Experts of a small language model.
Training: a variant of SOAP for the experts, 373M tokens.
Below are experts of layer 4 (counted from 0) of a mixture-of-experts language model. Rows are named router (the router's row for the expert), down (a neuron's output weights, with its number) and show model dimensions 0-95. Each number is 500 + 40 x the weight over its row's rms, rounded and kept within 0 to 999. Numbers have three digits each.
Before each expert's rows: "raises" lists some tokens whose logits its average output raises strongly, later layers aside. This comes from a sample of Wikipedia text that the model never trained on.

# expert 1
raises: " His", " He also", " He played", " He was", " In ", " When"
router:450440442482506515507553479452487475464425488473374536499542490492526468499500436499519480463462405454551460551527473512548484526490494569470502515427450540530587568507491510483441486504505490554490394472469524431493525446514593512538489505465490504542511504495511492461480480522512479443
down34:534470463487530514496502507508506503460587460463505519510470504501466467531505553447506432526466512538525471466518445530448441492447475472447487456547523536500603501525442481462498431523538506461440547501528437498520492524466456406528459547522475425436473507468504476479484503575566562519
down35:545503473497512492538451542458544491545510544511534543535479419474538552495537470474548445473538447538557421427546484500472482506526458482481463448429504439466490473499486453531496463416531514574576537548484553523451467454521459539533401568445438476562523538518508542500492496467494522651
down36:461474512454530524516540482481451502582468547484518509486474457488560496486483550485524396467453524492433456495473522528505532479482482492546512505466462516468482562559457518466533507466502512492483490481537465401481431487445439586472459456557504547569465531475590524454443492483476536491
down37:610530487498566499458518533492563509462487535506507529480514404446512504504469521464570531438575468496505470439489542500583528470519524488523525456554500480595570479511499458455480499513526511430507531568610517482505559562498507467444536484553509501486512460517509485462533455468554507532
down38:511566493550522500561416516535593446544522494534450470393572560484515515522545546497490545462499521498510404483536522508492474462472478480481516487474485480454477506398468492488465508416466406505514550495462473557423444505520524553474562506464489540486544467520455536555461511400552532523
down39:471514534526467459556537505438513560526474509502543471495511466525480525502516475466478541442393571527456519517532535503471453525570466519497519456501525530512491460535548475453479533532505525455453461489461503534481525571481579462531440537514454507480525519545459481524571482447464529474
down40:443509420543442462459476496516510411498438452533491498511519464532508532542526543518480555429535485424478495472480439509489511492476556506516470569449452420524521537563463509458481524504526498490537548495500551547466452534509517533503497533505483516531556537497474488556463534476475480481
down41:562509451473463495567555544521503451568553502527488501483497466529497541510502523494496583529468580456469510454506546577452465405541459440465496513487504516502496492435463463501493527488462520512465505538513493548495525483507527496461470532505463548479608477518529584533514493540495486489
down42:460506494513531420603481532424492454469510507575500461442466427558455493577545530476569495504480504495556504540463496485524490512513466490525554513527452534449533544569563531483463551463542478436520568466517505514430490537500512538477496490546471566517492556493487484482472536440453523576
down43:527533480512485494568493524449423492452435515552447522472481526506421504525440445453556427465448505425499479520419465546497515503470494512449545538531561568524506585457526505497466505491486482513500425502492518452513529479536447486535522539486493495478494485529505475565598528539428515533
down44:502481469456457551466488470526513522514540529510544498528502549519501501477480465388551608532516588498516491458495586441531514557507514558432463466587556481449459452518514462510449472521523488482521481546462579571458540458557485531511492539516555479490500583428582521535513526510567473442
down45:439512517464442540513524463509518479483459467516533488479559509522536533459459448475475464504550509455487490482477564464475555502468448519411480520518493516503430522572506490569499583476436463483451557480520470457512463525519490509438517514502482464438526518456482447489519430460525529561
down46:529496496494473466474527493487584543493511489472489461544450401407495519450548582478488470508559496452497531470561546521529517419510471421558510512550547422499489481484407511608480593506470537442421540487474553425527451483485435500575519461496529460482493486490433513500504496553590591431
down47:484500419538472531435521545448487516470534487494535482502499478533487519535464514515568519483540561495489468537500500522521480470539491435497441518504576557423502633492543507454522521521512496466495410570528518486410494490555492509518449522474570500463417432482463542427522463565487496387
down48:442457477494474499521537495523517449541521555506495513500465479436442527504463488593543516466538569514495483487508423430514550488509487471445539472426574496579471505507561476446538508410492520485508442490523478485496551496441456476571501549419522449504505485548482564464420511442536483492
down49:483475459512520510454577507501498524473588501482521459508520527568479547472475515424501547408551520439517549485515482501412433476513511506493494478512456385522469547481518434495479519492449425489498583517434520437471549553472491502456526527462462491541479513494417486539498460437505476517
down50:532463481541476447516505522470509476462523452491482497579500505513483510508500486532542496492462538507537526510387512471518478495543518457436470481454492510487491468451526519487521524511527487490482467523419522487498484535499552439604538459527469507459536546482432450451441471517491538556
down51:451459489458530480483514506520485514454552519541459562521555567531496502524505531496505497482517515571524465436546507480481514480475603579426433476475566485427563478441519443469559568465505515433503461541587506430549503532564464460505498494490553484464547537543485493438421458494559439487
down52:477465519528497516465564519476504484478513496501496485450517511477435499499542508391519542475464541526506510557490560456466461492522499527548521472538508563455509481497510491512483495404497461489517540511485494504512456476502468514512547551462565453521479502475527459463497513470466601488
down53:469522503526485529546464541522466513543523444515490527486465468440525437446508475464596530474576454559508536531597506461505537468474504488510525446510526545536443528497512564560497584541489425454465531454526476447475513534525501478567490515474515510455492468525477499503411458514443433550
down54:500480449501517475567485505502530541483592481457414536466542545476541470496526498527487584520456399475500488462498510498486489559498478464553519457482514457495530508500503542493507483507532469516492495513510535534452505472521543511492482453430512482498475530554490417437535525495495480575
down55:484558495477475464445444498509509541525448523519503450582511434569447495442480546548505479508581567532523500448494491469506477503507465470587481482554517551452516426508528475582521515468539505552513520443568565540496471518554485522494590445478476511511500544539530515498539505515539479503
down56:459466517428497563472499565491500469463521492499531440536414432525487496499501484526535525484547533495522513492486523520452570487574554532505504561506434512495487492490499558490394440445514443488508505542448563551474518556508540497426490511465483558578521476492555523568496484487509473472
down57:473442491470546562515496460518485468445445432476474451578527531533513495483523532497434501486487538466536543509471513474617509504480637440469496482574484512441544470533527494463481489503544509528505499518491431559485518469454457504580548506592458452548450468517543459504481520526494492556
down58:490423457545515452507525461589548476480487475466492502463529586557538515476557564540434488495420502477548491542550543514454515472425394554487580539477501481509481568466431476465502539561475487463524503512544500464513564549534558477556528534568523499475492513530485529508449484532488548533
down59:503506414523538489480475488527485521489527491470590563528498505439502473505507493513498515502457513505534485487554521596513532498528480510481521518519578455485565538541564514553510536473528559505497416515406495473447452456535560529548535456479565497520491423498512537528423524526511503504
down60:462488503531462492490551455524422475476496431494513478507453550505461563489512472528487532539458446450467517466495489550509511523473484476602514522494506520461467499504468512563502537465391482466510490448479462485507535554548503466552534506410437469517464471543469534507527486522527519519
down61:495514541480562495446477532517455539575458499533483489552536504469498507492473574509418471460520495492482569471449516556494460446529559554453427469477515536496509507469430479475496493456487469509460491515572501550507446489493446428487470540534556540467448482549478449502462453482519467482
down62:500538491526467395523430543481555519523518494477497491520496544472539584549491499557474502449494576360509452524444557478481570424516444448518541425498517485484476440457476446523488512488472486487544509412629532466529465448467489499493511503494506485454465572491425591462523531470500528464
down63:492544511384522480541455544520518503468495462507519484494524550509544499509477509432548501478553504484460523461449470492512480502476437455555497554451535552460508494479523461478533517480482472493438516517512486510474459524546488483458504508494532508485534557468522466547445499475497506456
down64:541438487474528526534474458482491439442552522562466436465485502509581510512443506457523480555555485478510529491427481544495498555510479462507508518555498436450525550532512468442511471481573491508403516496497525535491500466541460489489529542455542534477567513437425542459524471462546489454
down65:518484501507428498435549543462564512547508496577506446509471500541477501563521480473445487479486432571491500434476482522509431451490517511538498501550485489471507511514530476566506513512440459495487502562464477533484465377467490489500470475472522457467449546506517498572544491509483608519
down66:476537520586572506496529474439490571477479456499502470524530488467446481463447567530468448527495475505517513529483541536473508411444513517545548445471536495542415513513436441580447533513481544468472499496569490495523474449542507537454499480410508474487532464543481507443467564516373495561
down67:549551516570457509479470514503456473520536467536550488503506522569428518481520527487517527445506556531463552535527397559441605434503514514500540437519521524522479514536612507570529522489529452477576471473516452527490511526502486550439471498527493551496459474570535526522545431536458506517
down68:490559547539507510485559500471488513562450511466533405478522532495498539432521426511494564448439494503530491464473516501469527477549500545508544456515523533515514476479447428554487458463409538498498489528528495519537442478504447585434500537468487429607480527507405429515537516535479476464
down69:448508477484439374520509525499463537519410479534515525560511632526544533577512522496439474467532524491528474521506525409537469530592558521477496484557500494500513544532485465556524554512453475474477522508447479525508477517479476524476582521499467448542541564505448533547461472483516458440
down70:498530543556484531488465541504427565471474521488469476439479483486472528515518450453517551509580503461453455470505449482502502486519553428468423516458452421487452523502423530491461520490544506504598488558473472539490535500551578518505501526478513450505514536434517464546484500486498472461
down71:479514519557549495484491526549442484464470515504501533513493502552513496552500535532562465486509530509543513459498484527451493397494483536559439497491442493553433472559446527438481551573444516498455552579497449461511500479443495433536509496528483500434470572528524518535530491522526482462
down72:479428543476433468512547477485502433610476517534444543476491489511557497482466606509543491522474535481509531467475533448501461531484488527544522484431539479509498569507510459538526478442490443515534563538497455542518530536557462456397510463512537481513535492517573522474502455529530454482
down73:510408530486509406496470496523483466507560464511513539496534502502518476502522532523435526491514490456561481521440441494488505549483515447409509496459468556474568530528487598590551483468553459514509494566514444527436517502528461496514425497486518431536495521547518463494448540493577564494
down74:540519497506478528547451535466485476538418560480473552578494494551518505517505484503478501449477415511461509544475468434527531529501502358510564506504463524504507504510510490545498503548428491470475526534538531520529560498535422445499522466522556499554441456460470483460469489539496522502
down75:446505535460488494566543543508554530482488557471554497494526504510504461497545516480516457524500549618467555530488502509516460547502498578496463509509498593451475492480437546484548509529517475452517510452487549458486487499478560478521528526506430530463491543527470478500505550571490520537
down76:532446474488513548521558496437420449489534478530458482429459498529486528532455513490494495539472582494580486488500497476467502512586525494442575494515533531542551442523476491485491461472532484493548506435513584463517470444524503549474567535496491482544444490584503486423509469473487455462
down77:518514505558547569483485527525497541434558440524437467482484459489469504476481544475506551527524556510479492492496553492543487497567419409465464490503480558522525530461527470519522501543512557472458529470501487527560511543550522522573504488494435503492567501506493504471487520474528530459
down78:540525467473510532420477495490604534508512480567517543507503510519485444484498460491494415525481496492523557472480497537487549459555412489489442513537519459511522540565530482448455465508558502534547492514472538542447519529529521496446543520504477453542541446567508469531564519527464515481
down79:519473523532430498533465495470491480503568525426467523489552451458440457591466540507483472481522464549494529517505384468476491472551509443416520533487454526491525534523512485400461525535475497501425502507529493510557501501474507504448503514451467516448500494488473520488487521495476495486

# expert 2
raises: "\n", "\n\n", " towards", " He is"
router:433535503466526492506557496504481524387491468496538475495495442561535481487468513419493479503481553504567458489582567463513501508552479518516413487487470510542439507495487464481597466446475498527499527485452439473512543473498518526479504528562545506463525515496419548517527569515488455478
down34:492459532519505525475482509504467488506526552488513453475484480485479460535511535435512609479474507537501516545496515488472534505544426486490497534510486465517524500487544456462576498458519486538515490488496523527500511499444554515522563465475528528495489525544649468501517456503469442469
down35:511572538451519614486455555514543474545478502476562434441472534484517516467452477398536529491479496477535528493496497506551514572480444542518476524528605531539443547461536448550594434505519573561476496507511501448468567510409495425487497479466486500499582507500453481517444543525502452505
down36:478512534541509546463564476461498592552470530458506545457459564496484490432470546512479446490499476508497541509638506477479465471564479543491538560431455525453473449515526550512385469539541503536585506439567499519475497531606434524503590456508521450505505484507521476438481538496447461540
down37:548481556481519579437461459520563470476445570502568560516554463422491564493505390477509551485541488510467452498477501455533547525480528469462572542508571525452489399445506564502494475420463556510511433503505535603435436469472524468477504463513504524513467445537537514486591528519458468488
down38:475435410639461452518521483500482493451511495489530505534430529547464500517472459541451514552540506502455475484479544518470545468480502487453497478533540514516526536492537511515473567512466479577475496481454511451485554522437446443525524501549475482471472530463481467396482420512509441459
down39:511552482548460415523419463525492509516503485485497455536496532543503481545401520536566471538526555611535483468499485515534501494542489522534511491488489557489473519523493518535557491492503493525508491477484487473527435431491459519548449513486525464472502487484580579570469551560486479476
down40:595508529502495503539475526520498520561513445515516525545491585485562522574508498514541497490543444522472469528455491489511505500491523486503493488523454458496587537480427553499553487463565483510483449528524480510462476582498491487552512493519474475501446487544573416488459390503469468508
down41:412519545513517511562522539530504497408487477443525539503536506532526481490427514510451564548545511563472477504460473507448536456421484459531474467450444471529384510507386565564489513438519489504545559555462448454515464540558476561544537454543567528513525498494491547487433506554572548537
down42:436453476492534417541466513440479484589556510483511535490406500503491482417482539495492547473440513524503534477497569491509504522482489559581490566540484592510510494534484453454550512475526548470435554491568545499566516489505514521517548532419463567518440553541541497505444518427480535500
down43:441446448546425515440500478554460532460492537517517472510538551548581467507548468451545488421498403527517495449574452474561530455451507528546507405492444540537457416491574485437451499520504439425456457450468501543530475511569505520467431556465458555501500490483585473538499467497528526482
down44:523569497451485497495504479473460568450494467536547464490491504490518492473469571485480536480432509468486537541489455444575550483503467573505447507499401524500519434612466473449469459524547515493487547548523528574541431532496491502439480451471481463510458407533553446510494520510421504512
down45:486504536440482535478532510509541520496479473510455529503546525497478492463476568485474565492510469444501479466560508488458489476545404442558520552540526448472465546491562485528458524494543528427508516473495486412492533527465462496413466511608517496545508478485519602493443477501468467514
down46:491501488506491535432481495495462510488518502480552530457506526492467496498437535563460474556509540509455444475412472452514545538455501545465470519538548482517552482476465531408447533482500510492515467548465519559532554500493584458534514505454439546498481567542490488477501520505614474446
down47:529473473506463558542500571431477506490529508470450478466546479501535449488416549444498488515543523473454456489502460479543525502499556478509470540422567451536500496521550506534481443464502437556440450494536542502525462545455540536415509484462504479490568538524549476446522528625547498491
down48:486498489492506492493502530484565537569491513450495586490488417512511519503525512504458478455400493548478484579519502487456522454463490529511498509587492401527439430534435505491521514549471562467493515543513521481537476517475482499510546469499485593548516500449560463487541458447483508463
down49:454390488415497537447534495448494483572499551499531466472456545461456492488447505483468513479445547529571496471532476495490533523535535481558552481411484523511426512575488520518508523469468496489436373525501476520579491393481514488438475475479467509516508535505497438477561505456489501519
down50:607479425485514479516479457413543451504514423563484490486531552514469582449451530433533506522434459464559467496586481487499415445543507500513531489572431541579457527492544475405520540477449561432395509470509483497490464474523532506498462638486550512511525443543505466527563567474525528497
down51:526526469436511469504478539511510470472477463565505489513502471557516511546495518477471506536475513581480581409548515456496513491507415552447523526521506545510603455477500508498508446507475538482462471542541475568483486474511514522556567569517570531557514490431491590491469587465540471522
down52:517552429519486480426602517506499537507454505454518526535516558475635454508539451457534539526498434491434519478521500551548512429489604442553579475523525441507493489529575545502444519492544458429422552565581472511498529532492543567528538539462523565509495481523515528505486482492528467469
down53:522525595516514473527453512537534464509514481431545536566558497482519574564493501496505508541502537519540468533453546489453521507460507424482436503542548511461521526504458507533603489500527475541466443491521480458489483546533530468481447511508535519477573495499535505563509425477481531540
down54:481481473564468523513517517511441521515507492542529442461479533530543444561400418495482507517564472522527513545523529503560535465510529496491465514487484495507450530513489491553489482548469533518466454496514473514483590503557507491461490459466413474500569480418439480533505472486500447515
down55:486511539492431460436437492551512541519477473533542555498442484555558502445473523508531523513486510462460577568505521503439498548568515479482521411508540519518547555459475563552479509511549562490416504469529486458479439490485487472530474483549570512498483523489491512570440446536516514476
down56:481510462512459455486468525506424461455532553474430458517544495441396497523524482444521518469460376566451544492500478592484534575431517443490473490464440489479549497483549513532585497453462472529526528527433481471483493490432514449474568580509531509498528503488538494515492565455404523518
down57:471551540484514449529504487520458503536498475440598504465504444500503492515486541415523553509388566553440553491489463528537516477488531532607518456462476479499575533501588509401512498528473450493462529512556488572514543490591507522565493484466490492484450539495471554531517533538517533522
down58:456495433485572496475467492456521547539497497466448529532480488516502449467460609468432517501480543504505573455495525552522530429392506422549526443493492462474481485473501438497503544488543492496499545464508534501482535556522481451498558486439390473497536503511534522525531572469533579488
down59:514462519503514498549548469486518493485488451512545500581496502493537558464532533438516438481496500494506509472508533487530448448451558533484602563526492549537565556445561525519434504523520498503409473466519406446480486455528493474474512490511456465447448518443494541507496487462543502564
down60:509471458446424522480602504460488487477558526456543517434475536507456444441477537565475492500540440470501525473506541511426497517440483516496544442509457483560472472504534566544605481455486539524429516513473512503464480449548488543513475459506534482438506484496530477542489394489516490561
down61:535483489469472544499529462520464421458504550487469499549554503443581469461499482461552535470547544474480432467453516532504515499543533531434498422555535476474542563492437470514462504448492441543484493499452459486405516512568486556499453454509515567563483510486531482490361527557506523515
down62:575517469468581493455440514443468457523501462467482519505572485442490543461565543478476491417569502476470580537467501507467473508482567453453533518542497432460527463495529507507491508497469548438485462518537540555475473547519502551552542420498455474484547514515498531436459468518528490608
down63:531605454429487522473547631484509361467450464467479549513485465451542416523446503528471520497499504528452546399525525503496545506548470486510516452519474526565464556501412535515476488442526521608508535483479552504470538526496494505451438503482521425460531537543417490536485543425503521471
down64:492470495543482529481569511475531569486509490556532492575501508518549518473426562473461518497506559466501463450464530441480509453466486516525457493479451505444468562510580410462500534473485524419509544489459481464456512502547474540502407474438472511539417563535538475501514423506479563487
down65:500494486535517544478461540528524500513491516571452497502506478539476581493436483490419494505449527529493467472559464528484515491512471607535555473472524478485511481496503457574462486508479527526479426560437550475461567567515507540489466472457469491518580527482485518511469505496489485522
down66:436501540514535446480436439504466457475528505514564519520511530405476548536551447508550524523471479585483478439536557543398503448499481521505532506496452563525534464490490502485500495471484478485461533454472516476463506514540566518512523545540482483443464471529420440525510510558494402514
down67:545497530510460560521457478486505496481499513586449540459546568541535465456558589535478521479534534522566530446497493536542498452511492561577545478537493410559521424523549532532489471418513492458504547478545530561498537438476552520483481520544556527492530571480464446508551526500459452474
down68:561511538482526553484464485479456493504528487570494437498493538485515548547562503495495577479515571508480488501435467502496457465553563526527426493548513480463548541530425557524464479444530534546468484426521540557551565469492454530450483482535498476521529497534475452497500428505493560539
down69:483518519481491474409560464480431463499595464468548514491546474540448491560547534524457504516543576521465484485494535472446461510452581520533449490488527542431530446470548499512465576517514484504490503440555568522515490497502518461506410442593486515441544406503457503470439456478459469520
down70:520473552412529499505535542522537495518529491426482490483507561503496524582564536542486526456506527503500466610462453444454466491492477451475496641500511473468536488550532491460488539504459482442452502415545459510504506557515399516569493464489504366458499470512468522508497499490502571515
down71:587457486489533523499416513487476446497561564541438408471530517489557557516474501469491523493428483469511564603499517535500450490508610518466535517459547469474445475439518442524486501524514621472435519504552544493466468502503448511541455505489510581462516542453521461469516468448502479564
down72:417479529515454464513515508516532455536501531579535505431567491495476477486440509533499428515514522526521516512443436446528479471464465581471540467518453482496480397500443540462587445527479521453506548452513593541503507526504486555519452491492481484457489456551534453487522425480498473518
down73:469474496482483453522543560486463530513485457538526480503512532472522495550509485460561458509492592554526499483469554453453523482562479501481469469482530568555464438397567512502474554497419594475528529449442532502504433455479528504518431506502478524549639465499442481499468432470536477501
down74:469500485469525484490516577520542522496491503528481525515597493505526514390494545440566482559530466484500509496525472617521440495481457514494467543537526491511577488440486498529518490485512529573506476509604508475514512426453520511466423482455493425490497477544460526553516477493462538440
down75:503540479517539537538510532473461512561511443510435519540449550528505489522472564473501442487537538507461541446448453485505468519525483457476543474517493455600531473489520584433514494493461572423469555431516487427543523568377515482515527508511445568467449609465510522454492486475562579511
down76:510527457424482475580517550522555463554482515530471460571502499492442500497510482469483401507505501514416609514505426514482458527460513569534516532520459479469503500514486549516484480421528509564562444537492494473495458501451543437495503434491437466499546495447473492428470471427565561422
down77:504441487467490505480488517450575483517478498455477573538508516434571580467545469506510482514488492538494479579480468475500517501513487487506536564503557458526516515486461514499460560457524472413545441521537498515501563492561451497591537481462505453487461515528486464476448551436505529609
down78:489476535519407527460560576464511430544530464597512422469450559522529505486483434522506448499537462512534501447515494473413570450611501572493543512514528511554453521497476473502518516496423472506482516492504509479442569489466522501485509518484522492595523491520519528500557463555491547476
down79:492485506529427517538372535536537487493481443499497493556460435451542486427543458403609467451460484506472504556451470577511508481446509482565474593534503502550492512460512531570500497436484500459412466513474534487441487530497417517460523506509451446523516489564479519527512539452533495534

# expert 9
raises: "= ", "- Born: ", " latter"
router:464532431508499482486485464558507595540502479468559429549500505532543637458596456522556497518509556483527519483441543424505499506494535531472512511509503528480465497519454534443555471406524515460581576467518594502500520361527428526503457473498515482520490405448532508536615454497435495534
down34:489477476532571475520484478510458525462516496525552534543568459568476532478523450608413505487520498589484532554519512496486498496515501516472496482497523456546549485456527497491569464497590440471524505493489473571494459512550489595542575561562526487377501439517394436515467519462557514485
down35:475519496555502541423482517444541523536500483504515444507475512565538527451532521468567579508566509508456497496510548509491451529521492590492491521461536484494483481524516500547516456472529471492563480506472501470474496505540416491476496479508488510508551488554512511505501552481463534532
down36:488435515513519532512520490570499543415483507499503433502486586485504496476487563507438501476506540482497466548473437469538495481475492491461450511544538490404492453461449505508471499491536504520461516514578463520536529532550436503482479545492533490562534498514495630476473453502488531534
down37:446474458534507547498482533385525547524590574481532449521451495526488452549518537540509447476438560513466497489522497511530549557517533492498514509527530464513503502546501459444480467518568513482547519430496512498577546485477514488501509472489538392540486564490438473536508501497599468551
down38:546558486535607625452495505485428622505476498446529541519496463539545516494504483530560555482463498533515557561456499495453486485482548534479508494468523540535525500465611479538477516453521480558518557480503574471490547519468485597518416475530468489494487483520513548521491455492593494534
down39:527495507472476502555463502517501510482441480446503491535457500476460452506518580469471499464466557505522548477520525561490495479468498463471465532522550545532506473549462470428516474506477549423482423608546481466492510554616467482446530444429532536452398546509443521489432510591430470494
down40:562500506520526482489507495497496405427542467447482517517556447586520476502487441497447482430513430538493502474448550533478487455491478489481484551578485418467512512505526567476460509503488517476571519462473501510469442518503423505476521511409510499486556443490569371512510515508510490482
down41:503516495545549454506470498558481465503492490450407524445523501442504524549428517463481578509498428422515407446479469438547514492520470514506487541466490549471482496493515548491467540596497482505499515544541508466514508536422477484445504498494540451526535545520514566436462441482542567560
down42:478479466504483505535484465564494478529489481510472528478460533517461476456543455558562521519472460501449481468494483481534496508510512609491442467507529520505523509504450493487512445550478437529534477505513556455517511563432437475509383493468522500452514522438454485523514502472511532498
down43:555536470488511488538509538526484417506513501506547477466511553440500499476455518528440467499462518467503504529493498443555558576564462540464511486514504557520509549528523531535444509447515455550526495528527486588521510490505458515478546575549411516506562496480490554520419529467539499482
down44:497524516461493414436496462518526503496488557502492503475430425527438426532438495485569500503496467472550502551507531526472510502583474494551494460507523462618533461513516492520455422534501484513504444507537502552516555541533491531521502462526517499405538490549513591507475520464483508453
down45:539530518469483440457519472501551464499520522483491520568500534504509477527486622504512508502526470473435468471489476590535551527482418417521481538562520526490503447532534510523465572530485495498489559502448463483537530546469508471479550439509530479490473481504540496421604448632512484464
down46:508549474540524478441552505510443461526474514539539447428509476534480517507421527454475499490513474540473512466516437493467542525559479504466520489476508541536459569493542490464494433478484544545485557499492562481531514538571481507448460472529458595506505536518498501499508553490475466455
down47:478484459427483514529531486552464481554523473529406513553535455566474556561520535498514502492475519549483451498470560428462520507503459504503541472521489472499558514424496471469559565486517534466464495473510513448521428555510463496578489466514505591478554512482443527489417529402479461520
down48:477494553480553519487518481519559473511555495497489495476526477453384516440531550527551551512438478511488479486533483508482445498526469450496521419503447551573491477430497513470546474517538529462528504486531475591527557448554420546525510459503575469564536481548545489555439490534416536444
down49:555460444535506448457515529532539484606456471522557503486495466467458578442613501427514504525473521521520538518401543492413552474541514501493461496488519513506445497473534439486501563473488503450522450568533514528464485540513488501537464504550476564458507535592432566483439412559433551463
down50:460527472494514543517476431550464520541519537523510464514514524475501453558448490524518468513496524457555436411430499545498460522481512557450509533469471479549487571534442506561427464476505543527459476455446515473534477518496504477528455492528509549530440462445394415444496449533538476474
down51:517449509537497507434514535447470478567474492565526489511445451479541488448547442529504513512526547471571489464517510505455477489464496487412556520527439491550496503536500509482494534524491533451438508476496542522470524512560416483557523493491453522505510500514448460524411541438536580535
down52:540451502520514492502439629483583505488457560498477488480458464414486501501531472523500514527455527494539442501524491499427523449471473590546563516449520424523428465399503462478515444463457499484508499424497418505489563515546521606472484476482562516470545464494519463516445459504516460494
down53:537485453475491505519473455489447427470526565470490536479509515519525562489525456577425516479456527588501420414494580508475499536487637486484564427500590580568500546513495476536425515526552471508468464535494524463487524502473506542506469510549509510521497555485503531527438454499467416507
down54:465504426461504531417473495473566497473510485504505505501472460532522508522555557457502490546463532506498473543503472483449445465472467488489501531519573497548499483482484659560523533545528529528498517547520548542573464521533514504451435456569455509493497502468581542411491565515540461559
down55:558508459497447525494485513573495499503612492452493525521518532473502523506540513454449494429482501450503613452378488537538491463484465540544604581496498522436483501594511473436516491478497505505475491511504549515508494516462447516495495534520390472561510555530500541492515501454503514462
down56:480502464495520470485501466539505421495536496478522529476492538397468526559501546445455522516515484593488505459473443460550557505475508467538504516561513488544528489531509531575507509480494435538556517498472474542504535524486445475486520538544522517568473543522504513502507414580512498487
down57:522448425516523447558509547441476545518557531498563542468488518434557528542513521530399496470483513486537490440562537489518493502442576376475564496435485511496453488545442541527530519495523516436535481484568485465454481493565515492559451491506485464545508482496499531521416479590494517594
down58:508544509514464465527499501476520515593449451496490448475479512474477454483500506461495494536458495476476537409495496571508496500567510464505468491500517527486464463535459508482551548499470453527471500508525423509500488463506503433451530516496439502553550530474463489596432504462461488513
down59:482501515549430411479468532477526477523502533501506484464504528521507506490488439508512422472457524498481460561549558537471476521551498503555481407493631482529450409491487524461429493540437511484558447494413429518472472524569476496531522488513496530486519459447509505499533473462414563496
down60:433469493459531528490515497522605493487509502491511428518520477468507517429390536553468453568516590521518576517499504540481524483444459481525554535519441424482540456519502564530502487498462539522542510544451511528521498481454522470503528514523550510491504527490489510454597532483451502476
down61:503573567579509482588427491520500492513505439563500485469521462509511493465513520520484431576499459458560475515577390591447527510505472510468562510470542496473585523534520538516522489506477561516493526539486440480481509550553491516471527534500440446549476542387509500449437467546523497578
down62:472547437481524537561542501501534513447484524470458498456476580476496524465507480457495533470504502483439509577451540445547512492515526470515517515540475531490494496553502488468518491562477497457478544451497514521468501447476537507604501413466489460503546541518531486496503594476501494469
down63:448438497496492560423532497477520542547485476520605501504483487502541543499487506496563565530428549495544521530477521468454506476522496508502566459478513515502473480550555464451493485473484504546527466498534539463543438499463517470443517522437399527462448452482484509483539517480509502482
down64:483546529516512514471474482517543463542444472480451551461551486503507500488535495561560487574518502528503514477496536525515467571509558557474522487476477509574537489483493513530481532595548500439382551499531529492489480516472509514544426512409432537518476489498513629512480499476460494509
down65:476512499458451544527486476516620462461533488436515491490465551452512455472569516566513440554524493474527517566538571527491541521479474526484538471540526554435486562533442437551536489566519484476522543484517513450482453555459566468559489466571522508484501516502451519518460451514474501516
down66:466492522437532464497533428476441521488479536468455455536454536514473527460521500466500457493526545482484445542478492488541528515488500503511490540510487540454512371467543463515480522501476525596442463458557528421590520514520601486481562501499504598491507505479442496517469479445572547484
down67:498569484508468602424497609451424435491524517399556470562547538544540521575496487447475496542510489518524521506491480567488476544517401426458502480469483563465606468453585413519518506484533474598550457529538450409475498531490498505498506543525537463505486505468501502511492485509497513490
down68:496433486493483451507507514462531462449549497530540464475479523501497489530524506485539421460582472545479570514471466509494532483542501464495455532527524469465544429508514480526500505492480456530501488523521468505442517479512537560508512477539454485580489428558541515471510497443501506463
down69:437535548512519504506503492513547499479521498507478447500432477496461467447505515537505525494533500483443535549554509521512506497392455526530486547573503497503547487464529497525532464543494457518481522457527446483482482478478465492437504496525406466498527560441540576429463498513487554526
down70:607512521485460482536536583479468499506504536538510552481481523465457588550500579493515542507508514491474454528531471483466480389483506541494486494452536505509494455445538470484553469467496466487443425513522549539505504539505515539458572505484472552455488420489569472529478454470554525446
down71:507508506609554509489559487533481477493476503476599570475458510528468478492565496485476471505518469497508457501528513498421546497463491532505567490459486516493503498462454490483477562573539518524546447487470481440463539544535516440515507510552543504484505492524453448466491502541485434503
down72:464506491490507543565492465496494479522491467532492496509528539442547500533528559508523511380547470455572531492549430490509540477555538512479527498495513519498518545426502512537479488513558546545521488450494497427511516519460460514456467493477479459475446476472452484490625523551441475561
down73:471466504495435479504495480472483505495499452474512519519495435494489494530493548540512504433462529539494437477527492559454461468499495433544441470490465560551541445510488502442452519473475469463466517502524488544462513427472499554433502450485421411554547538475555445445529463541502503470
down74:498498474533453568520489462525468482564500458504570447514493521561509505404517515497508479531536501557466586408473486476509468463548451528509558536581487527503513462526466468505505536445470489571488533514469525457520535486469452483432515455505480467458508496528533477513527506464439507488
down75:502553462440534478500487493509445536568489522484498502509468497474490542524490539576582555514530506502549467503507559497455465443589506534527498459478484494518569523390503435508539492515438433494522465474589491520487473621493528609474527520552511479443504495553480484501540504485547564421
down76:440495530481506508499479516529469484498530507532484491497537504528481546548494467554504491585565487514434482473508449521472481471558482541451454576501479466504521597509470495473499534475503519489381473549487548565498502472515529573401500520495485567515505488458577500551515428491473485458
down77:513531512508489481474462483542493546521461494558529532479492461463498443533491532521437523509520424545509599510443456518509407457469447489471513407472466416472494543461472485486563507469485493508553519537501429509484482505560507449463522504513513518555400482518494487440448443504456508523
down78:536454489591595521502496547494474440550535503484470503527505526493515510467449525477462498481490481564463542459552425477477554465463556510476577529472524436518491487539541489470490486480553519563588513528533563561490431425430499467476525464496499484527535501539437452535460515475477460498
down79:493528547498484570487482511525551468518458442509521532420549459499577449504527538503490459523506519532535581429496461473526545499546600565501455450498490592477536502504548502475455576563478512547498511553525469540502504438504527514541456520539461483439480444520551524475485518486535482530